Weights of a small mixture-of-experts language model, trained from scratch on English Wikipedia.
Size: 12 layers, width 224, vocabulary 4096, 17.3M parameters.
Experts: 192 clamped SwiGLU neurons an expert, 3 picks a token.
Training: a variant of SOAP for the experts, 365M tokens, 8006 steps.
Below are experts of layer 7 (counted from 0) of a mixture-of-experts language model. Rows are named router (the router's row for the expert), gate (a neuron's input weights, with its number), up (a neuron's input weights, with its number) and show model dimensions 0-223. Each number is 500 + 50 x the weight over its row's rms, rounded and kept within 0 to 999. Numbers have three digits each.
After each expert's rows: "mostly gets" lists some tokens that are sent to it at least half of the time. This comes from a sample of Wikipedia text that the model never trained on.

# expert 4
router:455481479547546407560585540531360536493527505528417423587503382513493507475499455511557540539450530574497441553490514441489533471497517577607484458474599572502463509535555543491509570516501453525453565509495516505493415442541518521517517460394518530421566545495473448448463429482457575552491498518577544514456608505477458501542577502565482448560499463492600498513464432499568548516455510473534480490468356441530476642529526512532486453541530452517483481511459486565428495527452595537559500484452503526574523533524477442562526508549462454514482477464468494515486434410407434516517507537537340516578490457474448530535556470450557495498379577452491517484418480550369476577510
gate2:520551540527572470402535431467513448480491436519517474521415505522528442471483398454510474478426550542491471521503567405460541473576495490529484545523502481517581463519572498444417481451463522448476439542498474435489475465497471482549511577482589610440508569487565509454548536530483531573624500515486567570458561521516546552454535484567509472615488414587408511476505411481551540439574532493469496470479490544476467531424493501458575553518507593524598581545524521601483632467492550480534477463473489452645461489497494456486541506521461441489528500503520443444532499510426555486536499596439474494529520510414551497483594629477499462484599478482426437626454449560539475407561
up2:510519472444543443463512465423500459496435504526562479504471535593584467473528413467522559503454585553494539531419594512470567473482520543473471576595489454607469443587543532479528492490428471437469453528444482416526393492431474498522540597452525561476481523525469463475473550452460536527547474504532523559526505554492484550381567561495451417657568391512441538498437468514533487516582472539521512518486485530430419467536510566509534563562560587401571545511445427558495550484445475507479565425510532423511426509465440465507494561468470501500533506480544521470459537476500484524584526590471442446547499491427554564511574589493457387517530525518421360575467513567515552471544
gate3:470484512427509476401462482497477497467541498487442500444523456537582421463505582576478419499421463550504523485508484526551517523482525499447519536507513517515529547398446617444479585472501469486448455481554439565570487483491561528457521454461538549441515499411534561410492411524504469551424474486528512454398567586523421519477474535574414452456488481526546514601529492412544491486480536511499534460526495453569492480496493548493523461486480509567558634533521529387675481521578477517507557495545389516523482444524527512560495471474533529509491500491503578569530461537450559555568634589372490557487535496575478543501478487500530461473440523373528570584489582419464476577433
up3:511464418433414459490534463455478484404455452522512451427546494430557516502473551454445512573431388447542424581479413617533449460508508489501535554537609436599443581479496495539427596461512494479490402522554460466525444428446494472458514472538537522526486507458542569489433463433499502587429568434539499510542517525526522553560464502564516477458513527581498495529519521469481545460486627489503458460524480365534414411543428525553502485526460443520517560576448469436569479488491491501536479494484435484537545484516572447524492445486492491398563514424475496543582533525480521551506495504473423548508388529453423439455505423507531494481355509495388477470514511485450493527356
gate4:582558529507453488447536475545504533537517523442442441528381547493569471539430499563575544411516486584412505525447551524490496505511478532568440518492493538531464490553495567511460556446431347490507576479565526565582544536514450497607410515472405538453571519526466552497535466434460520508529553415480488507471529468494479455380478506503530416442568536463456462505506589589567388587526442527486503494467480424551407495520508459486529461575524498526496501486586532581531502531475537581436464472391476461468451408488465476472588497505476612492556560495427450503479438474430508551661484429546487497460573512468478530510462480508604489465480493489516594493442540569469546517514
up4:545468591502432514476403485532508483578536503538507468483467597517550510505455502568556469501442507514471464493432588491380575518453429487554479546490455587484489498586532544493461516529462476441485467494560423566605450552452415509524460525447411525375573539566472442367508530433531494536539576422564496502583494536517553408480429504555460508518525574469480445536550498575433472529465516473475538546509422476508474463514542456473535431502553506493478527460531469540527513510488491606508482446469389472518466402447463533519577520505448609428502536465503439470499407443406435548522503491476568539568484490468512509554375502577549538498506479497487574470462616488438646471504
gate5:437538435476473473552497514416569569468516458497468524605501584587490491477552526530543577530619524508479557519486482587399474486444406439527506478519507542495567428487503518463578451507610551502515508620510468436516459385525592527487502545525480530451434414511510496490480476463515483484582563540544488587558458500548510514480448540470503564598519441445549525624499457508559521489570492431426570454567468503501605503527535523540476387518548494560469481560446532469509465524525440401585484545481472504539413536514469542574521497578543589524528516446452451508475574508441444572520589596542471452518479466558399508508543522556510466596384520450504503506442495479563536570483
up5:504519500506478470575471508508497586436546495460462502575515574537546494503503522484535456541635567513464523507559490512400429402414403468470534520514470574516508508474496532451576486462519556556485521513486464476545542394457514449423528542528569495415534431533425582583460483559511468538547536544614500469472433478519522541469470586489525472569419451479521408516475427527547577441578520415413474500543499484419566454547465461568520422470515514512484463472483503490522430512587479450552456497424499419445440566484459570485532492530562498515564580402416516502458524523501439590470502514576550400591493479546467576531515446575534549541417533517498499437533472473646585576511
mostly gets: " used", "ted", " use", "ized", "ued", " described"

# expert 9
router:465551542426449570580544591498480510577444452536511512436507554448422420498434475553564498490394372599471487527374488528506502540518474553457447604528507530515474488557535437596476585442483468457472557466447411369498599456574534511427434597490456567591530527487457508492542493485550614444498418555476548475575432454530552437558532492507585575419496471512528455504517562524508478423516511492529432510603441426525402513485534481529544441476494572487454535504504522499478499522485584475455514460476433490487456531490520440469567567498529360466440475544474513477519501525535492491491448480459480482509442516517484460576456396462475481494479545573415453557513441492551533520446
gate0:463495477467550427472495511487455461483501504580578500426463460533353480514549492549524533415479502477541502471485484523477568475585530508514409516470516538560540389501488489538493474539552429471468563559507498475404577536499542495527488448434473543524370530485555571461498498518547570506484533414512514523473487447540468411596560550461537541468530565523563378488481461415538588548491470381545496565477540472525449498504474466520436577525546428501450486541590523543566502517468540520391444493535531411467454499572523471465531540426456425474460486555476510421465495466416491427659544481574548501404572500514457588488446446437547460430445445502407501627527524491521480518532
up0:433468459423582478495502555473478499505516447549589383461417436535519493505490559556513485533609491514491542471490461485479514480508516441543389479471496554494569500487509465476431524430520468388466600515480497385451505530457539490554450444452492530505412544494499526375570524495513473480483564534376505468519506536436473488483532680523586493475488485464539446490483485447572602528594435397517537516532515495469484468459486490482454558510510435452503502482596447432508542578544525518452416582422497471484518502458500484424501569431481492371510457476484496490491524395525530472563462421550533427507515536487443603441452491396511479501397454453501452593564563578533522505476
gate1:515558520491514529528501502580491458533562538491495458504439516509490554483494353544519548483615557597427467433366491455583477498510548490421483444446478461531466529513478469417489538364548553422621467514553494517658467472453502511519518459492377564445493468486445517500498481422511459602537551460465546489597558484502647514482556514532558459503541461573531482552514532479499532493442561505509573528567499437536480436505498492592488462470480619516473527458506496475524503500488490474577435567470487424552436532517540508425559559400633510510500578550488556492446412572573507586544512520493448529458570508487476536529474542595496524488531458484541482514445513482546486552543
up1:483498582467535477451480484473528540522504494488496422529446471535453478422520417508555560544551608537428515400379537481534418492529583515475551403526496501506431574528556483432499539330519437463589533540599439506514445486500445542497519523507369563445474518483455465455457456460468468488545594418463509452550559451482579536467546517492563529476454489507574468506519523461483473458431552518560535538542527413535454523493534528575503429509525560491503514476537483528455484529483505550566445558466474468661553520515470433450494529410614459435431424584515497420485466527600521552604522522549506562534536466542490510607459570519556561467496520563530474540523446531488412501522
gate2:536500454475462556542506519558473513442522554598500420547556603481492522502433425492463366507469451432447573519624443554433518561560502461483546527453556459581539524502488555462509402529483481493566528443461446434447477559460479488492476566530411433500461402566455562459558534512472406512531560433510542475557509558525543532546497613620540499453518546507578497546470543516545531533508523568403434465479432512493478416486492454450513449504466497485597458530543574493423478462465490530516453477553449488471556584484453469394586468540489438530402550508550545462468477484456557507527579534434458516481376482554449515518496392515465537408413526521442584501452424496481515514462
up2:452407506490511546527524501486488505468486559661420453548566535453448456491449510509528439499471496416466494544505528523463552481571522454397536527521499574501509517369448440515501476487527455576519552443565493466474531581521543464443534575612458504447501451553479434422580590559423405474485511524457517510627506552447527524548482530548423492476455547426536490533482469529500615473557510459456474534518468446595514552550425430492563508460512496430505450537527532447466545525456425530517461491496532487472533488447483496469464558492554428434429542459463505490447393505483496448588541573387457498472446474525444578562537433568481519416431576545522476496404483530447630458420
gate3:508564408434505647445457487528545512544531485496496505509493510511374396512494576440546548500465533504492509474468583474509474532519521568417465567497502556512511528511546584571482552469500513476448582553464597572451436489476499480480455535466475601490387468581436544553526455442496528509631458443516500424566597403511543466510548498413583533491452524496444388546568491508584472596479453450497524535484530568543378502399494491429445440519501515488567478538414499546452516485498498425375455442537440510441524497491537527565519511382535456479464495548499476556424583457487469459458470513504542460468529526497464479446563485529532532527541492518535563573561485443466615502510
up3:468505412542505646456473517537484432577533458408534477434546477453508457533493488456527526486450438493402471536458512425499530485560516539408448538530537448552524531480538643549509497416492536536542506586471532506513489469458567404547512476466472549495485499563510566555449402450529524511512493452459539520502512443447476524513558476568564502549491439460460429526579426528568594541423455399464448456422536533449452453434487530526455551454443502464626493472434444515480513398531390447477499499546509508508544486544526513538463572468517433508462477578514442530469483467409493490401476473532533440471471499534440451499563507472545430595591556576468532540596481371446509429594
mostly gets: " comp", " cons", " qu", " ext", " co", " dist"

# expert 11
router:540528500385602446487561476495504604476440525587560447504469530557555479464492412402499532521524547477452492450484497512502468496460569432489449543490514471549517500495494550466536539541457514482438545507487434604506461458407436522546458465568505518516425385577469504490517485480477462526461473575452495527480535585532483543501537512584408520498468483500491579435429502626480495521463481363422596586521535453439445457520424484528481492485518587474352453458458436558578484481554520537532533506556497540495493585528457527584558404416447578421508505527514450501511449493546533499509460511556537436490491492402425370473433570476441518435533526510482438406457530504533508531408
gate2:530499479544508567564509400586434570448530486436531497472454471431538433479411476460450521501588507516452378533512475436395471433441564519505506568447463514520458529494513524503596584583527512501504589553515538409489485486418450477496424441482489436424493519372448541472577515567551470517491520558451469505520475552500499544567415550429453492505485512535513526486545395433507548548481461443514472576495503544563500527579593491548471395556473516467474464473489425510455511536511499530554517414495552580496409593552449516545538481444506440475556440562590533502480498512535525534462522483583608513554562486441539490441497555544418604476422501561499500422533509562416585418469
up2:566572529497540480493533523584457585460495496516504473540559483444505374421374463436514556543576573532409444541468501398528494494497557607440451518487445517445498424503512549504612493459530505480461536599467513463524547520478506482536450553448524503488453506434401562557488432643542485505428586604555482546521447477511438382551459521532425478564508519593412504564544434426499549507546480506505436471527459504598492486512533533548498444485463579523547458525552504458424436501521542514568459427464506524490483557551527438559521506517442425464598363570563514497468481506562420525480562522517534508502520473458544471543432510570467515478452520491516445445531601543501497422495
gate3:609458521465515560515495494398534458458534595538410480464425543513473524503487420569571518488456518517445475464508513542413483474557491465412494466437633457569560461523459535521537610504572563569454530533524515569556468486482600508471502539449558598581458450459503586532499408528504587450430449568554558446534517535453437437397527568494478543485455517458500469506468485535551467564489513487545508534499495510492448495586377456452488414541511515490452505447400451530497491501484443544565538531516521518470485433448462510411492556437473542521564482456484370502426457495526559576436453515467539571562518521455577559434401479611472464414487527458563477474488474560459524491416
up3:492467519375473536564548442382555506549534575455528457500509477462511541510428411538544524522469514518413459569459525572587550473429532478454526608345475505558516499552475396581489680535484555582522559512536463496445474518472550547481446494471491568602496434447506571517498476481491494493429406556461478394541394455479535514537520527530544448468501484559522496518518493490509511529561535467472565512469430419459381447467495543535476476516474503524475511424501447431553415558543544506514527506424479495563458504419448510407400547488392468444523483429412473528467456484570499517467450484470497402472514588435476508532518506447556465490531435482538526490472506482466494569427
gate4:491460415604524554473397409558495456486561486447439523425454496533448519460558456465564419528536454549415527556518570432431543560543567486512532513524469452549435389537491486436511583535539469460457557464429447476485458499472409559458543482512508582559518446518579542441486532517465500545446450481629522479517554504456457522502455424492439486491513517408580449458475476447549542415438390459542427450555506428474440451481519417533481512534484579541471558574471523528480494488499508521468584467550509511528523504591496519621548431408472529507420490526472587478572472466577524466485569535523450454465579447547447421429531585454459539506528437633532533515481551551542496507516
up4:482413476588490537466394444522466378492581470455454478395471535511500558452467420493529417536512501589494468541515552455400476534523541491487470475515478544520410437542520492463557501497567445489438539465456476503456454467434449563467537533543570553597472474491587495447524555508469528564498497443595504498473530457497490451427416411507484513479458497466609527465532494488483526416412462544596372426558485415414457468501514381520467462470505592552491517574456527531499446436468465519485548526605531559520560513508445520666497514467482510504440583493533488448493482543490548476466467509454441484495535491576381421455579555380441550485527460510572495543513497515504512539499
gate5:508512426473538649387438583539545556551543520436515509490506591552545446460480473464507522451466498494412509459543462483610631485437472459523489575493427494503610549530521520468450431523487448485497518418467549446549431487484534501529501468532499473529475443482533438436465427478523469488507530499542410531420487511500552496438440539560545485490423452506543463557526407435550526497606475503454464509428524493455565410499524502486422508589517532365420496388459540542489549458445535453541546478489448525524539469464509514577500475547413564480500489535629523500555501510456485556430558507446509410547602592470437459372528569544440493470459509509477461445493533428524574466520
up5:343509505487387588455389617473493552480532506505474518509526505409525518461530494443465585431555482446397506490563484489424409525501555492566395542410492574445479565450481496482573592571518494475457457545435519456469543542491457576592500459501564491489491496469558494496457394424543536479460462487534499608500493483496534473437482479549511510494435474499478445589544494509492432522616556505505447494426524540482463525523435446425579566460551437432474552442468482489467519474443450452565499525555557481495515536549537590592453481453501469453500502485555460507490546543517494378447473562527496449492533551454549468391439520586482547455499553527440493454481492496637600511484
mostly gets: " comp", " Mar", " ar", " Man", " Har", "an"

# expert 10
router:539500588555430455467590465443546451457417423435360502548498566574487558420568515454511571479494486423488519569510506468566548533442447552561469491476428480485494521490442499474501484541479546571507551504642527559490447494497494589354525543610434546596464515451457546538521518481455484514418581462401435554585447446548514431439497497460521527615471539533496467537588527620461394515516413543488507545495500548497465505475508476525556517493500492466520493421486570430487477557441475590530534516503519441444459470425541377537537500498456516494557466371489427498501503466568539456461516488490558399513438502480464505524475454506433468553550525473467547509514526475508585512516
gate0:456498572474504514558505469550450541451440496478564567629484433551434455496513470504503497520507577492503605415549516565475472471454463513431376513574478437501480537443488537588506583543488506410503535593482479440413569502432502527467492442537511571441472496532465550556621582472491591433439549426469405499522545460541518567498494512554478483441504528497490427500580471472509467533523537563475471593488439537526470478477539486516517378462449560544595604556526412478551478569468475545451534589544485512589463451471490508536598560463580526494447530441523501528533548445423520502479566527497495416478581536480492477549494437589480433570506449501430563468477609403463509466471
up0:478496545490488564522511555586536508542408506495504504575483462552440450490475550575499590447450512509533564497572486501539502434505406511451442533483567451578487529436531498572503584546537491527482565558506510490379612481472421415475412455536512600498491534476559636548570536444410567434489532483515433552535504465557468560485506494473634528520488523464541456472552491454567484510484499597440417570506442473586508488459505510526518461543507538526601535451456395463554433581465520539459495545554449451511452418473476414562549492481581512516521497472529503477484475533553477533513506438431553549484523547498475504622502477539454415548559468505410627474485563447464479395425
gate1:580483481467421471591529585597513538470439434456480520496501603448476494469437475515479574530447513570596481525452562483482407480514501439462522493485493546461503434510514479499420499545527458515416428499523435524462523405480416571435623512522504363508538536502547432609582520476496470572524469584500415531555490569470458504487454484479504496527453491525528478434454514496524432528541530572472525527468501375581534584542462429492537411491499479466495483529584465515435484518438403563495532472467489473451539511578467406442464523467488554548521528457612454630417493435456547393531555566491543475459526547503544481566499470455429428540530464503523463451532452462508491609413
up1:505491557483408482545496523523525511472390431397433438566404561432458490457482437430465548480452542542479447553453530501525427546418454511552533516557580538495493495509503483565422492529548573510434424450569435484470522430566425586531517468552424412444463545497576479540486424444472535549477483553449488506504397475507566480523478502559456498427438492584577432472572444499496419625521535536569573512520537452568537630508533468570563452513518477442524529479501519559456479507457471489544563465402440459525432508465471405526484517570559517557505422500561465474435520424443533411481532601492584504407569530507537494507500436525460432516554536533517527451535500465469532552425
gate2:487385531554467413464529470543528560526451499403415576444557527483599451562481549466510519542512461600489548638602467495452506412541511485542496383512531516500492464499560464495507504513380556584523419474509607510529477409563487525575489476464419463517456458505543515471506439459455491475441536521415498548494553466453482556451465524459557420515561527485491498522453564458470454481471502472523507547478445424422492540473535496494507381477400597525565550544449549564592502555478517544435552536580514497421522441525507501522437474543463529380459455524516474530543482474488483487494497431494540426433531436450431520477485534429457497456512549494450599449479432519448412645483
up2:538588475509531558531475563487446477448535477458483478464460411456535625540520502429465585471484469484523411508506527557564516491573498497482409533496471488576449493449495538559523508468414486512563525428476534566422501507558458446523555550496466483512517420374487511546481511472475437548519488509433521521472485443440536517480588518510627469371558384498485544500484537406584555496573497527488432528465498522436437425524520534584424484480501529481500512561513463403533478544502516449543568433554541633565546453446473553524420486501521425484456540424525415564538459476508467519437455551522553415420528564649478516460617504526493543521528515532448532482472425557598558538517
gate3:600385442554404488613515527465542383494508537553565523568490524529513440560422478494600483468564540544542547482432424495601501591474523457479472458505513384586487489544553531497472511476524615587520500439551559484573501527572441444523597492542414554517600518484506502489502505420478497516472527547443542597566588469527521562498529540514510483532492482526511658543536468509499557491460462527519455445647521466433430550501492528489474515503525512431407541528458512541487497526437409550511508577489467480502495529483530536603419488469536485478443440503493448537484452535552551544434552438503450499508444540484545484501463455556544496404477516472504494402520449419460515392559
up3:594491447599471550586495468467486522499486554561474480560492622578617462488534509513444457488469462561536470476413434510504536549434499527439434485552481488594449433512553500465494482530534509558407524403564491558547434537574520500531598425461412567509493498506494582473446508466486542474438536597533576603589477460495492429502451490418589417529525479450468514599438378511451508481425517488538408436546425461463393448556561550462523535579514551443417533605457528498458493513514517450512471538471475447462482524464554431535514475472510530523520502457502463567446463497547558485473580484570517484474549634466503505480469507482519546405434554531522542547511522502409465470459
mostly gets: " inter", " Genus", " Species", " var", " dis", " MPC"

# expert 12
router:502525508573515490476464494446380512486538508491517560529449500523555450484523415505514539496618530548549503476435491435440506513494483441535544545584613571505472552555533522491572484502468537499497507447538566496448496483552525491506452447448523415430519549558581423469504498561657513512458520553532486455590553413472425482527563458422425598564522472484539559559443495430589513501464474510489519482509424560468536570496520506480470571531477475462609469557531495462453607481479491434497518579488580483568493575522527583505517527501535495481421446564511452584497440488390466497461515473512305549600427563505522545505546440557643486477452423471474489531511459489491484490452
gate2:500497512546476513484434503553555517490446471486489404509381470501552536528397474419498477455516502528495469544473471437518515543449575539480497488462424589574524485538516534502455544451446560507445560434530434508522464605442551403538550580497500544527587486492535477563453497534441470561540503502488450510560608454585464493528563435460397558594590534450574454583382514526496452546521519490522530530514544540510477503436347572594476600404514444448547467451502462492555495524516546481479490547505452536433515582574502555479429531452486485465471523409564512513499507660498350479478539547530442508513508535566511503436537532522585476494513491508486521532413526459551544431553
up2:486458339527477518525449388517515521520571450432558552458478556525545404507399520488515522474474463463614495517502537491546531509487406557470504506511474556565509481443447478499576489489447490564520536504483502575565478437427456430481501589540432476530472473484574561542441506545575473488513446441445493428556528546554533454547459458493484486428517448448566567422361538480504407444528496537523489408511530501586376496410538552509391524492531459524490563629525526445592558430465573488551470507447522476428468484481546482495550570474436508452464525504589505465518541524556445446452610442513525516473524459442456523497566529500519507422429511443505543509455581514450548386494
gate3:525470462531508574475519467478461519497515497469531537543405510406523452474447573520629478560534469455565460522532461518447565468504540582514509503580540495535407533551478447569498494531503564426488464455503475406493455468564561517564479476511492454607509524476559476493520507578467528514557467455464565434467446497553540465573500542522562499572489510506614472494468536432479532602479467548437598447436502529610472504552484535582421619471451483541473460593581423549469510406500572552514480431586417510490418458440490532517502374531435526498510461485618534550413576528472495458534487531494530551582472527501561443430477496501573499570534544419503494517453536541534499421362
up3:562507534597388502509453470491389492496473543566482561526525502378532589515451565471521516544551433472509512544474547547488511526444512588497471509604476554481453463477493423543420461502566564478437503486484503524503540478579490548569601504516480500511459546480590534561416538496528539547593533535442575488477456458607534455550431546495546544515590553495531492408413442476432545572486463488541503481514579488533483593592504519571535472513449469442528536549476355471499531476502504554528458496552444461472470480447606542544508485477360527458477470400613506525491523511494480523442510582502547588555481492523523531459551591560443532417543484512548452518410429529497569579448
gate4:528509436469495512469518524469491514592532581594507468482510384544567541448487505539492461362485530366487448511422519513567416446513518488541575491513565472482492477515444540560476456490475482439499514519628618460492536427536519363435479545544479475465436493479479474475483504440494525519500525633503485395512470431505530505489497464469590537505564539538543622556491546555561381506522397550567493485529469478544487528531555540454495511503490493438474486566476474475444486462409373549623511451481517438442433546544535450441506506409553456511513445581565453511543491470433553507457566470484453455495392502527538561425528453552474418461429495513523587503502499522469474485572
up4:529480449538445485499400465446426473543527538522460525560519457496517395489459532570487446461448504516442485515444555471543406426500576475519495565513536500465429591467493650463431483482397535508478516413583628498622519459502455377429476532550519511536458467502495468502562522412511525540446444536425447466458513439523449535409537513508604505512485543504525604434553447508434397478452523439593580486610557466554481469506555549486513484439500395456516463495486432448506506455394380554593509453564530493558471566494464504485463444390518477514517548483528559505488499494438487475456519495504452543557474468595535551510473518533541421507492518475516471593501490455492445511552
gate5:467607416536552501580487523520508457498466385508568478472503542554608493534527517577543464503453516492457464424520430513539506487603490550444472491536527485467567499513443504480539505486535519522522462507479582536389586418493471476438517561494485466595488483575466513521507493534558574533485399477519497480475498491539554498517537428467513628428486480534556495609469457522561524565504481473532464453450577504375481608550562581489478517515557493515579509580523447486532475466467574476577594463524559527671481497495580572523571451441613504575464461447588545572441459476436409449478457517545572487563483446473497475461469524619536426572537485532539529480514539547513486532497
up5:430545503498464539468439507496462448460547479479498562475430578496607572499472516556476510460456507569447435473514501462450516467434441513453482478523544449512537472524540547515503539452478564440567508527519507416429492505519526453439475507571547494548439545493561438597496475424505503498472451454533487399516485476475499436442512496448356543532454472556447396493478447582534496527575580419502492456489579488507468544506566599515445533391495418613577484526447451495328450487427542481544516563506497430581496558566509526577500472516528506532426586450551425522525551425439466514554419574490549498529549520498483448493381525610432450509559526572453516446535499478538481609459
mostly gets: " there", " used", " him", " found", " held", " released"

# expert 5
router:493505551525489541414443542538483396460485473488552536429534478456457457547485429539515514378469508505491572508567481433447564552505560419553393532507490500484543460606492471562532494433455455546467485433446444414545590501521514525440575624503528535529526470430510525474515518578574465594500442476393579495496573420492542491540484542472643583497495484489511484500534569435505585443508534507488381467509599518477506479420520586484521515423463468502550561454543565477462548463531469531468520528555516493492478570553604427422456579525538358468408460553477487422504557469521491515518466487522572482428462499499460490509459506501524508459567517507484538451517462466543365410542
gate8:447548496494560516620554487477500519531502504427453505476540557472534427531494441525534597413577512413585478513504600510467485511500533524536381569470533516561525468555572431575513507604533458494546484473484413539417565406450502473486510611429509465481528473504453479485461493530558628552608526452523580541498475576467418539446501515480552567572608473529535430550509498485554481422460460561486512506494471441541432400457499539495480545375529541603449503449524465477493561463424433562456479417560479592474443467493518520424534469543591453476484520532490519547484583525480559511524537506538607569446403492503467552446540540474500541561497539462479513475501613526490540476493
up8:512591501457548444567465487456490528533472481397475499477483536558502456432562455444549497483515571469515486495493606517494491466529508519583498564464552513551452455537600529496485493627450440451534465576479433502404584463445450508467552469474584486455584581562498448568510443501539519546527563487552577436481564457529559432462511529519592597627589450508490456553561552416504476435466461572439563493454453485554454460420555495501522602399524511586463588478522432474482482538395502552456444465566476468455501360463549445585489441560562534504525533451546510426514565539486513514508540506554497556485434484580454551426510525487477543537558482526515523513450575504450483541426
gate9:511530528562583593566447514537447515459514584500450495441549559586461543496542528461503553468491484513459403486422417394538538497488556520535451528507511449531591424500412389450483598449560474563445550481570594458580537476513485437462559514534573511523492587478443546491371583501559515496550467558492421573485448451606525482557413404487507487572457550480451426473579533489519388430507505568473546480569553550485487492553490505500571451424533508575464526512584499546507507537415554421461530445490461583538461472508571392430533556474516466550476510561484464470537551524492486463536486503525562460443508501496405463560572537492502505428479571517580582490517495488497481447501
up9:482471444499459514457466450581422473412506454453453534487442488519427406552444462540546553493563481606412468550489460519477500513483611493492466450513542548561520459467523471549458583400504466586527494565446535478527517466530517568539545500521583458529514455406437545522498480489475324547500622536457479541512525470589504417579520460435521488505489575522535458489477470395484468502563361475408545486520590549483494442536474538541513468542581573544472437431513485524533471520471536575436538565460491519426501405526504404580515565496451482502459471517514497455535503565585444423520519471510516483465515435467416499512501474475449464406486580523538552526459527543355489412481
gate10:449523547461458454454543551508578577479455524551452528514601538526448505487480530499476548580577512467578427508482457581435456541529418556463529622531531512411500416552603460611484543393477429489382515534515483550575473498513519447493559529546432513488477467473517453454546505488532477412498450525515522517527549575530486495500483527457504487563455495518491476496509505536535549521460549424431553494574543499528538501473508481423539481483451433525520507457544530578495472586506501568391507500505579504493400492534423431499554509491369492538423533450494583508497387474566468472515596511490523612557520515493553571411489542631484442393548562450483542559486385426503423489475
up10:541406526454468448474452463559534559463449486466471510510546534447504483449368545503447465569513456529538465537487545582465506510510497506485489575533528582539539428555547464578478566472431421501449491525516522450543559517498527442511497606477504501481519480473507433494451477458477503527457413509561475471440538541596539499429479545469505513487499426516415547456443495486600589607500536374555561471575555453509485451462486530446524534436507458502427524413433537517460434595496510543456491573449569513535457494566521475483581467562461467508453542442410531553433469480597515515455582445512495631556539457523417550500567646544505447479504635499503475502407458437437404538530
gate11:577519539561500499488528612407468523423530542548435568497549480452535532526517479516469491478436499560478561489446494444445482551537498500405470486448427445509413502508551460420505442533497496508506457490501554473540516516570452514413567539479555514506458444409456521469422506513572503590526409549524597423496470522478444486562466416422526462423473397460460489452500558473559454428436525529415491598457450502477535483443485478474442585509457362494565589572487486570567586514533520550476573517504523521526431610510514461497461594428491523420434491583524500528503445547427516531511532513473435483452545426424520500435524507527578573608577583493535499467556559614492485465479
up11:515452512527503521517556521437549512471453488478479514600558471479475512580531433523554538511462547401450502555436508482544452595489494585423438578366485499567477469569536503507501434543518535512446518477512474569415507513588520508476551561489503505499469563481453546503440522499438458654450365443510538460582561595453484567489479458482485492537462516426513554401465483546416470493461445479453496530554453431534550563550490484534426471417454461557558512442460496504517462445544550487482453615546599447560470481445446485504527549490517481544499546620491368534440486395499511541480547493554511544499557406582481526488519504497591598514530588436467540478424430478480506511576
mostly gets: " Total", " Date", " kg", " Votes", " Coordinates", " Rank"